config = dict(
    num_hidden_layers=12,
    hidden_size=192,
    n_experts=80,
    experts_per_token=2,
    d_expert=128,
    d_shared_expert=128,
    hidden_act='swiglu',
    moe_layers=[2, 3, 4, 5, 6, 7, 8, 9, 10, 11],
    router_score='sigmoid',
    normalize_top_k=False,
    routed_scale=1.41,
    balance_loss=0.00296,
    balance_bias=False,
    router_noise=0.3,
    init_std_router=0.0261,
    lr_router=0.000355,
    vocab_size=16298,
    norm='rmsnorm',
    norm_eps=1e-05,
    tie_word_embeddings=False,
    optimizer='muon_variant',
    learning_rate=0.00901,
    beta1=0.95,
    batch_tokens=[65536, 131072, 262144, 524288],
    max_seq_len=1024,
    train_tokens=299200000,
    max_steps=3460,
    dataset='wikipedia_en',
)
Below are experts of layer 5 (counted from 0) of a mixture-of-experts language model. Rows are named router (the router's row for the expert), gate (a neuron's input weights, with its number), up (a neuron's input weights, with its number) and show model dimensions 0-191. Each number is 50 + 12 x the weight over its row's rms, rounded and kept within 0 to 99.
After each expert's rows: a language model's description of what the expert responds to; "mostly gets" lists some tokens that are sent to it at least half of the time. This comes from a sample of Wikipedia text that the model never trained on.

# expert 43
router:62 45 56 47 53 70 45 41 42 31 64 57 62 57 40 45 29 50 52 39 51 42 59 35 56 32 64 43 45 53 49 69 54 63 40 49 62 55 45 57 51 31 62 34 36 67 36 42 51 31 63 59 64 49 45 68 51 69 57 38 60 56 62 46 57 50 62 65 39 61 46 37 51 47 36 36 37 43 24 58 55 59 37 48 68 56 43 59 35 48 46 39 51 46 40 37 62 53 54 43 68 68 38 30 34 32 37 60 62 32 42 61 50 31 58 76 40 66 73 54 62 52 62 57 60 41 57 62 63 63 33 29 55 47 73 63 70 63 59 50 41 30 63 38 52 67 62 33 53 43 32 58 50 42 73 73 65 57 59 59 59 72 66 47 68 56 44 44 41 33 54 61 54 41 53 33 43 55 44 36 37 42 22 60 38 67 63 58 34 44 45 67
gate0:62 45 70 38 59 50 75 36 51 38 53 68 51 41 50 51 37 49 44 59 51 57 41 54 48 55 65 76 44 57 80 48 61 37 50 51 44 26 58 44 55 49 55 56 47 60 71 68 71 58 39 33 31 37 33 39 59 70 62 41 47 52 17 30 46 36 65 60 36 54 59 45 57 46 68 43 55 53 34 41 34 55 54 48 56 44 51 44 34 62 46 46 41 58 36 52 44 43 53 60 72 48 47 25 39 62 54 50 69 32 46 49 77 66 29 48 48 65 58 37 55 51 60 69 56 57 31 75 53 39 40 56 43 35 66 67 66 73 49 49 46 53 39 46 29 38 64 27 56 52 44 57 37 50 41 55 52 14 47 48 55 63 48 56 45 25 69 68 39 62 57 67 54 60 62 58 44 53 50 45 50 42 43 43 57 39 45 59 37 38 41 52
up0:59 39 33 40 49 63 54 51 62 49 59 33 48 48 57 40 76 52 55 47 59 62 48 34 32 32 33 43 40 37 38 49 46 54 34 56 50 58 49 57 62 44 29 60 53 24 61 57 61 48 45 81 58 53 74 71 51 40 82 46 50 57 50 37 49 60 62 65 59 46 64 59 43 71 54 61 72 64 44 55 38 67 61 55 38 54 57 25 58 48 39 69 53 07 41 61 58 46 38 61 55 62 57 63 62 54 46 39 49 47 57 45 35 37 72 45 48 50 64 23 50 53 51 38 53 32 54 40 46 63 52 53 65 28 51 50 46 48 58 41 77 38 58 44 43 69 42 51 66 66 39 45 62 47 78 42 50 69 44 47 71 55 52 62 60 45 36 43 42 55 51 25 55 41 56 45 55 69 53 40 44 49 67 55 59 54 61 49 53 24 45 37
Description: Statistics table cells. Pipes, dashes, commas and digits inside sports statistics and census tables, plus occasional prose nouns such as surname, tendon.
mostly gets: "program", "execu", "advis", "Episode", "Serg", "Con"

# expert 40
router:61 43 54 48 47 67 36 42 42 31 64 58 65 56 39 42 35 51 51 39 47 43 58 33 61 40 66 43 44 58 53 73 59 55 47 47 58 47 41 58 48 28 64 36 33 69 40 43 47 40 57 65 66 43 45 65 51 63 56 36 58 55 60 41 58 54 62 70 42 56 46 36 54 46 32 37 41 38 31 65 55 63 39 45 64 57 46 58 37 51 45 40 53 48 41 31 57 54 60 42 66 66 42 33 36 32 35 62 58 29 50 52 56 32 60 77 30 64 71 54 65 58 61 58 65 34 56 62 56 62 33 24 55 44 65 66 68 66 73 48 36 28 59 39 57 65 56 41 50 43 29 62 56 44 69 71 62 54 57 61 59 71 65 46 67 54 48 38 41 39 58 57 51 41 53 35 45 55 41 36 35 43 24 58 36 71 64 61 38 42 44 69
gate1:40 39 22 78 49 37 47 69 38 37 43 51 50 40 52 42 34 36 55 48 51 63 74 43 64 52 39 44 70 27 45 40 61 38 32 49 51 46 69 62 44 46 76 09 53 54 47 52 56 39 39 67 63 44 42 47 47 50 51 61 61 57 54 32 23 59 52 51 56 52 45 49 40 48 59 43 50 46 41 61 44 40 35 33 33 44 45 49 40 48 63 49 37 49 44 54 64 42 50 22 45 55 38 48 47 28 48 65 70 52 42 57 51 64 53 54 71 78 44 48 60 55 45 38 65 45 47 59 61 53 39 69 48 52 59 50 31 67 56 41 49 62 47 23 51 85 37 50 61 37 41 45 30 53 61 57 45 35 32 61 39 69 70 50 38 47 58 44 68 30 55 76 51 55 44 40 39 49 71 56 56 57 49 53 63 63 64 52 49 61 65 49
up1:38 56 70 50 82 62 46 41 49 20 55 27 44 43 60 41 31 47 53 72 40 40 54 43 59 52 38 40 67 56 62 49 74 49 33 52 47 47 50 65 40 53 59 51 47 38 66 31 44 47 40 46 56 53 35 34 36 39 47 50 43 45 42 36 42 41 40 77 54 54 59 54 31 50 51 48 60 79 49 54 53 59 41 30 43 57 55 56 56 40 51 46 52 50 50 27 66 50 56 67 53 32 48 45 74 29 65 50 48 44 51 58 38 59 52 69 64 50 65 44 60 61 38 53 44 60 43 37 39 43 50 55 43 68 39 62 53 40 49 56 44 83 81 39 31 61 57 76 56 35 42 50 59 53 69 30 49 57 49 67 58 59 42 27 53 49 56 48 72 63 70 57 55 50 47 69 38 45 77 45 44 40 35 57 44 41 46 64 28 66 40 60
Description: Past participles and separators. Past participles and verb endings after was or were, such as forced, managed, absorbed, plus line breaks and commas ending table rows.
mostly gets: "Liber", "Mand", "T", "liber", "Can", "forced "

# expert 45
router:60 39 62 47 49 68 42 41 43 34 64 52 67 63 38 48 34 54 52 42 45 37 63 33 61 32 58 46 47 57 57 68 55 59 35 48 60 54 48 64 43 27 58 36 33 65 37 44 50 41 57 60 72 37 45 68 46 62 59 39 56 57 58 40 58 52 65 62 45 56 45 36 51 49 37 34 40 49 28 63 54 64 37 45 63 57 46 58 35 47 47 31 55 46 43 36 67 60 55 42 71 65 36 35 29 35 39 63 59 31 43 58 52 36 55 74 38 65 62 55 63 48 58 59 64 38 55 64 65 61 34 28 49 49 67 61 68 67 64 47 40 30 57 38 54 65 60 35 51 32 32 57 55 43 70 80 53 56 62 60 57 69 62 46 68 53 49 40 39 40 56 56 51 34 53 39 44 53 42 29 42 31 24 61 36 68 64 60 33 41 42 70
gate1:49 50 52 31 30 40 59 44 35 55 27 66 68 53 52 47 33 35 53 79 38 44 56 55 70 35 61 38 43 40 35 61 55 44 45 40 43 53 49 55 47 22 65 29 49 67 32 29 47 73 41 45 51 50 51 60 53 68 48 44 56 40 34 49 51 50 49 56 41 30 51 49 53 35 40 28 47 35 57 46 71 65 51 15 49 49 80 27 52 78 61 37 73 44 55 42 39 45 62 47 42 48 55 53 42 45 32 58 64 60 58 56 53 44 49 42 39 45 53 55 71 32 46 53 39 44 49 58 47 55 44 42 29 54 52 44 44 44 65 42 57 54 63 64 32 61 53 38 57 57 45 46 60 60 54 36 46 44 47 53 40 42 39 78 44 25 50 51 50 43 38 56 52 61 38 54 67 43 26 62 69 68 61 58 54 79 62 34 52 33 39 68
up1:50 37 67 57 43 44 45 48 42 29 37 59 33 69 50 60 42 56 54 44 56 43 44 51 40 58 23 67 29 64 76 61 51 56 49 48 66 41 61 50 63 60 26 61 53 41 45 64 39 48 64 68 40 45 70 48 40 52 64 64 27 46 54 48 37 51 50 44 79 29 56 55 40 64 47 60 57 55 40 58 38 27 45 61 37 52 50 55 64 27 48 64 35 41 58 35 61 61 41 48 24 59 50 49 33 71 47 38 45 32 69 40 47 43 37 56 44 62 58 55 41 47 65 51 43 49 44 48 60 28 35 48 39 60 37 58 31 57 53 57 33 73 44 65 23 48 68 57 42 48 47 48 50 43 37 56 51 49 52 53 62 49 44 31 86 62 51 50 46 58 70 66 59 32 44 58 26 58 65 52 69 60 52 58 28 40 38 59 56 50 59 40
Description: Years and table pipes. Table cell pipes in lists and election results, the noun years after several or previous, and words like women and provincial.
mostly gets: "JPL ", "women", "MPC ", "People", ")}, ", "provincial "

# expert 1
router:65 38 56 48 51 67 45 39 40 32 61 58 64 65 41 43 35 53 52 37 56 38 61 32 49 38 64 46 47 58 57 73 59 56 42 48 61 58 46 62 43 28 66 35 36 63 36 41 52 32 57 60 69 44 41 66 48 69 59 35 61 55 62 45 63 51 59 66 43 56 47 39 48 47 38 41 40 48 29 61 57 64 38 45 63 59 43 59 35 51 47 38 51 43 46 37 56 51 52 42 67 64 30 29 28 37 36 62 62 31 46 58 53 39 60 72 36 64 72 52 70 47 55 60 62 43 57 62 60 59 30 29 51 49 70 65 71 63 72 51 35 26 54 41 55 67 58 36 55 36 31 65 53 38 68 72 58 54 63 65 58 67 61 45 64 57 50 40 39 35 58 52 52 37 58 35 38 54 39 37 38 36 33 59 38 72 63 55 38 40 50 68
gate2:46 68 57 42 51 63 28 39 61 49 47 49 65 41 69 44 31 41 42 65 25 47 53 64 51 59 54 38 47 65 58 37 41 53 27 55 41 65 52 63 37 66 38 16 44 44 66 50 61 32 42 61 48 36 31 45 39 47 55 41 47 45 54 47 37 34 58 47 49 45 39 31 75 82 41 52 32 48 39 60 59 45 43 34 48 66 29 33 50 62 76 53 41 66 43 52 45 47 40 43 47 30 45 43 68 50 32 45 53 48 41 47 37 72 40 56 36 73 61 38 74 57 49 59 65 55 53 38 54 48 50 58 40 53 50 33 42 58 59 50 35 42 34 70 25 48 73 53 22 37 42 45 34 62 49 35 58 37 43 52 61 56 51 43 54 37 76 55 53 58 43 46 59 51 47 45 53 45 46 58 67 56 42 45 29 62 49 33 76 48 41 59
up2:55 53 51 40 51 55 44 03 49 51 35 47 51 55 54 45 41 60 62 27 56 49 38 45 22 42 47 56 63 37 80 46 48 44 50 38 63 48 39 58 44 34 41 54 69 49 63 52 56 62 26 65 60 46 38 52 44 35 23 43 59 53 49 47 48 40 63 35 52 46 41 49 56 45 47 36 53 39 48 46 85 47 46 58 60 58 47 35 64 57 39 68 38 37 49 42 34 71 33 38 46 47 32 36 28 61 32 56 34 54 59 43 53 62 44 54 40 50 39 35 55 44 30 55 61 61 57 59 49 45 47 34 30 67 61 61 36 47 48 60 26 56 45 50 57 45 54 53 48 58 66 37 56 54 25 44 42 56 51 84 59 42 37 67 54 43 59 37 48 65 43 56 44 24 48 43 32 49 56 36 62 60 71 37 63 40 70 43 40 48 71 37
Description: Table cells and names. Newlines, commas and word pieces in tables and infoboxes, plus compass or conflict words like East side, Civil War, West India.
mostly gets: "Lat", "colon", "NY", "Log", "Kath", "Matthew "

# expert 23
router:65 37 59 45 48 72 42 44 36 37 67 54 62 60 38 49 33 54 45 35 52 35 57 33 56 33 62 47 45 57 60 67 56 58 40 48 59 56 42 57 40 32 62 36 32 68 39 45 49 37 62 60 66 43 45 76 48 68 60 38 59 55 58 42 64 55 62 61 39 53 48 42 49 55 36 32 37 44 29 60 53 64 39 40 64 56 43 57 39 48 49 34 57 46 43 34 66 53 53 43 67 66 35 32 36 34 40 61 63 33 44 55 53 35 58 80 34 62 73 54 64 51 56 57 62 36 54 63 59 64 37 34 48 52 65 65 70 61 66 52 37 29 60 38 55 67 61 36 49 37 30 61 53 42 73 75 60 54 61 61 57 62 61 52 65 57 53 37 37 34 57 53 50 41 53 38 41 56 42 34 35 35 30 66 40 69 64 60 33 41 51 71
gate1:54 43 50 49 39 55 50 43 47 34 56 64 49 56 48 52 60 72 43 54 54 46 76 55 26 30 57 45 74 70 21 69 51 41 63 27 63 39 36 67 52 32 52 51 62 70 54 43 44 52 32 51 45 49 33 55 66 45 68 34 41 76 37 54 54 42 39 64 68 43 49 46 49 51 70 50 52 41 55 58 39 56 37 38 35 49 45 31 57 33 42 56 56 49 37 43 49 65 59 72 34 36 55 42 50 41 40 55 49 31 33 44 42 33 48 53 46 39 67 47 54 45 58 55 52 59 46 34 22 50 55 64 49 61 54 94 74 38 54 47 36 41 47 43 60 44 39 55 43 36 59 52 52 44 52 44 58 62 69 43 64 61 45 60 76 38 58 57 62 58 52 54 48 22 52 61 31 67 55 48 47 21 54 53 44 58 42 67 38 73 43 54
up1:49 53 69 44 57 56 42 62 58 70 52 60 39 50 51 64 71 46 51 49 64 44 38 62 64 47 55 68 32 47 58 57 64 50 16 62 40 68 52 44 45 35 45 27 37 49 25 60 50 43 57 54 70 60 41 53 70 60 18 54 67 13 72 62 50 54 74 62 60 38 59 68 65 67 44 34 47 36 46 61 40 38 68 55 62 62 42 47 52 61 61 56 46 41 41 63 54 54 44 48 42 54 78 54 44 50 59 40 36 45 67 43 51 70 57 44 52 47 40 52 62 18 52 48 49 59 67 52 57 39 45 43 65 54 67 53 42 51 40 32 49 65 35 44 44 41 47 46 47 68 67 41 54 52 46 62 46 41 37 55 47 37 50 42 55 27 56 40 36 60 49 72 63 56 51 43 50 52 63 43 48 64 40 77 63 60 43 43 63 30 36 70
Description: Table numbers, award results. Numbers, commas and pipes in score and statistics tables, plus award-result words such as Nominated, Won, Gold, and article a.
mostly gets: "Nominated ", "Pacific ", "Gold ", "Wild ", "Won ", "Black "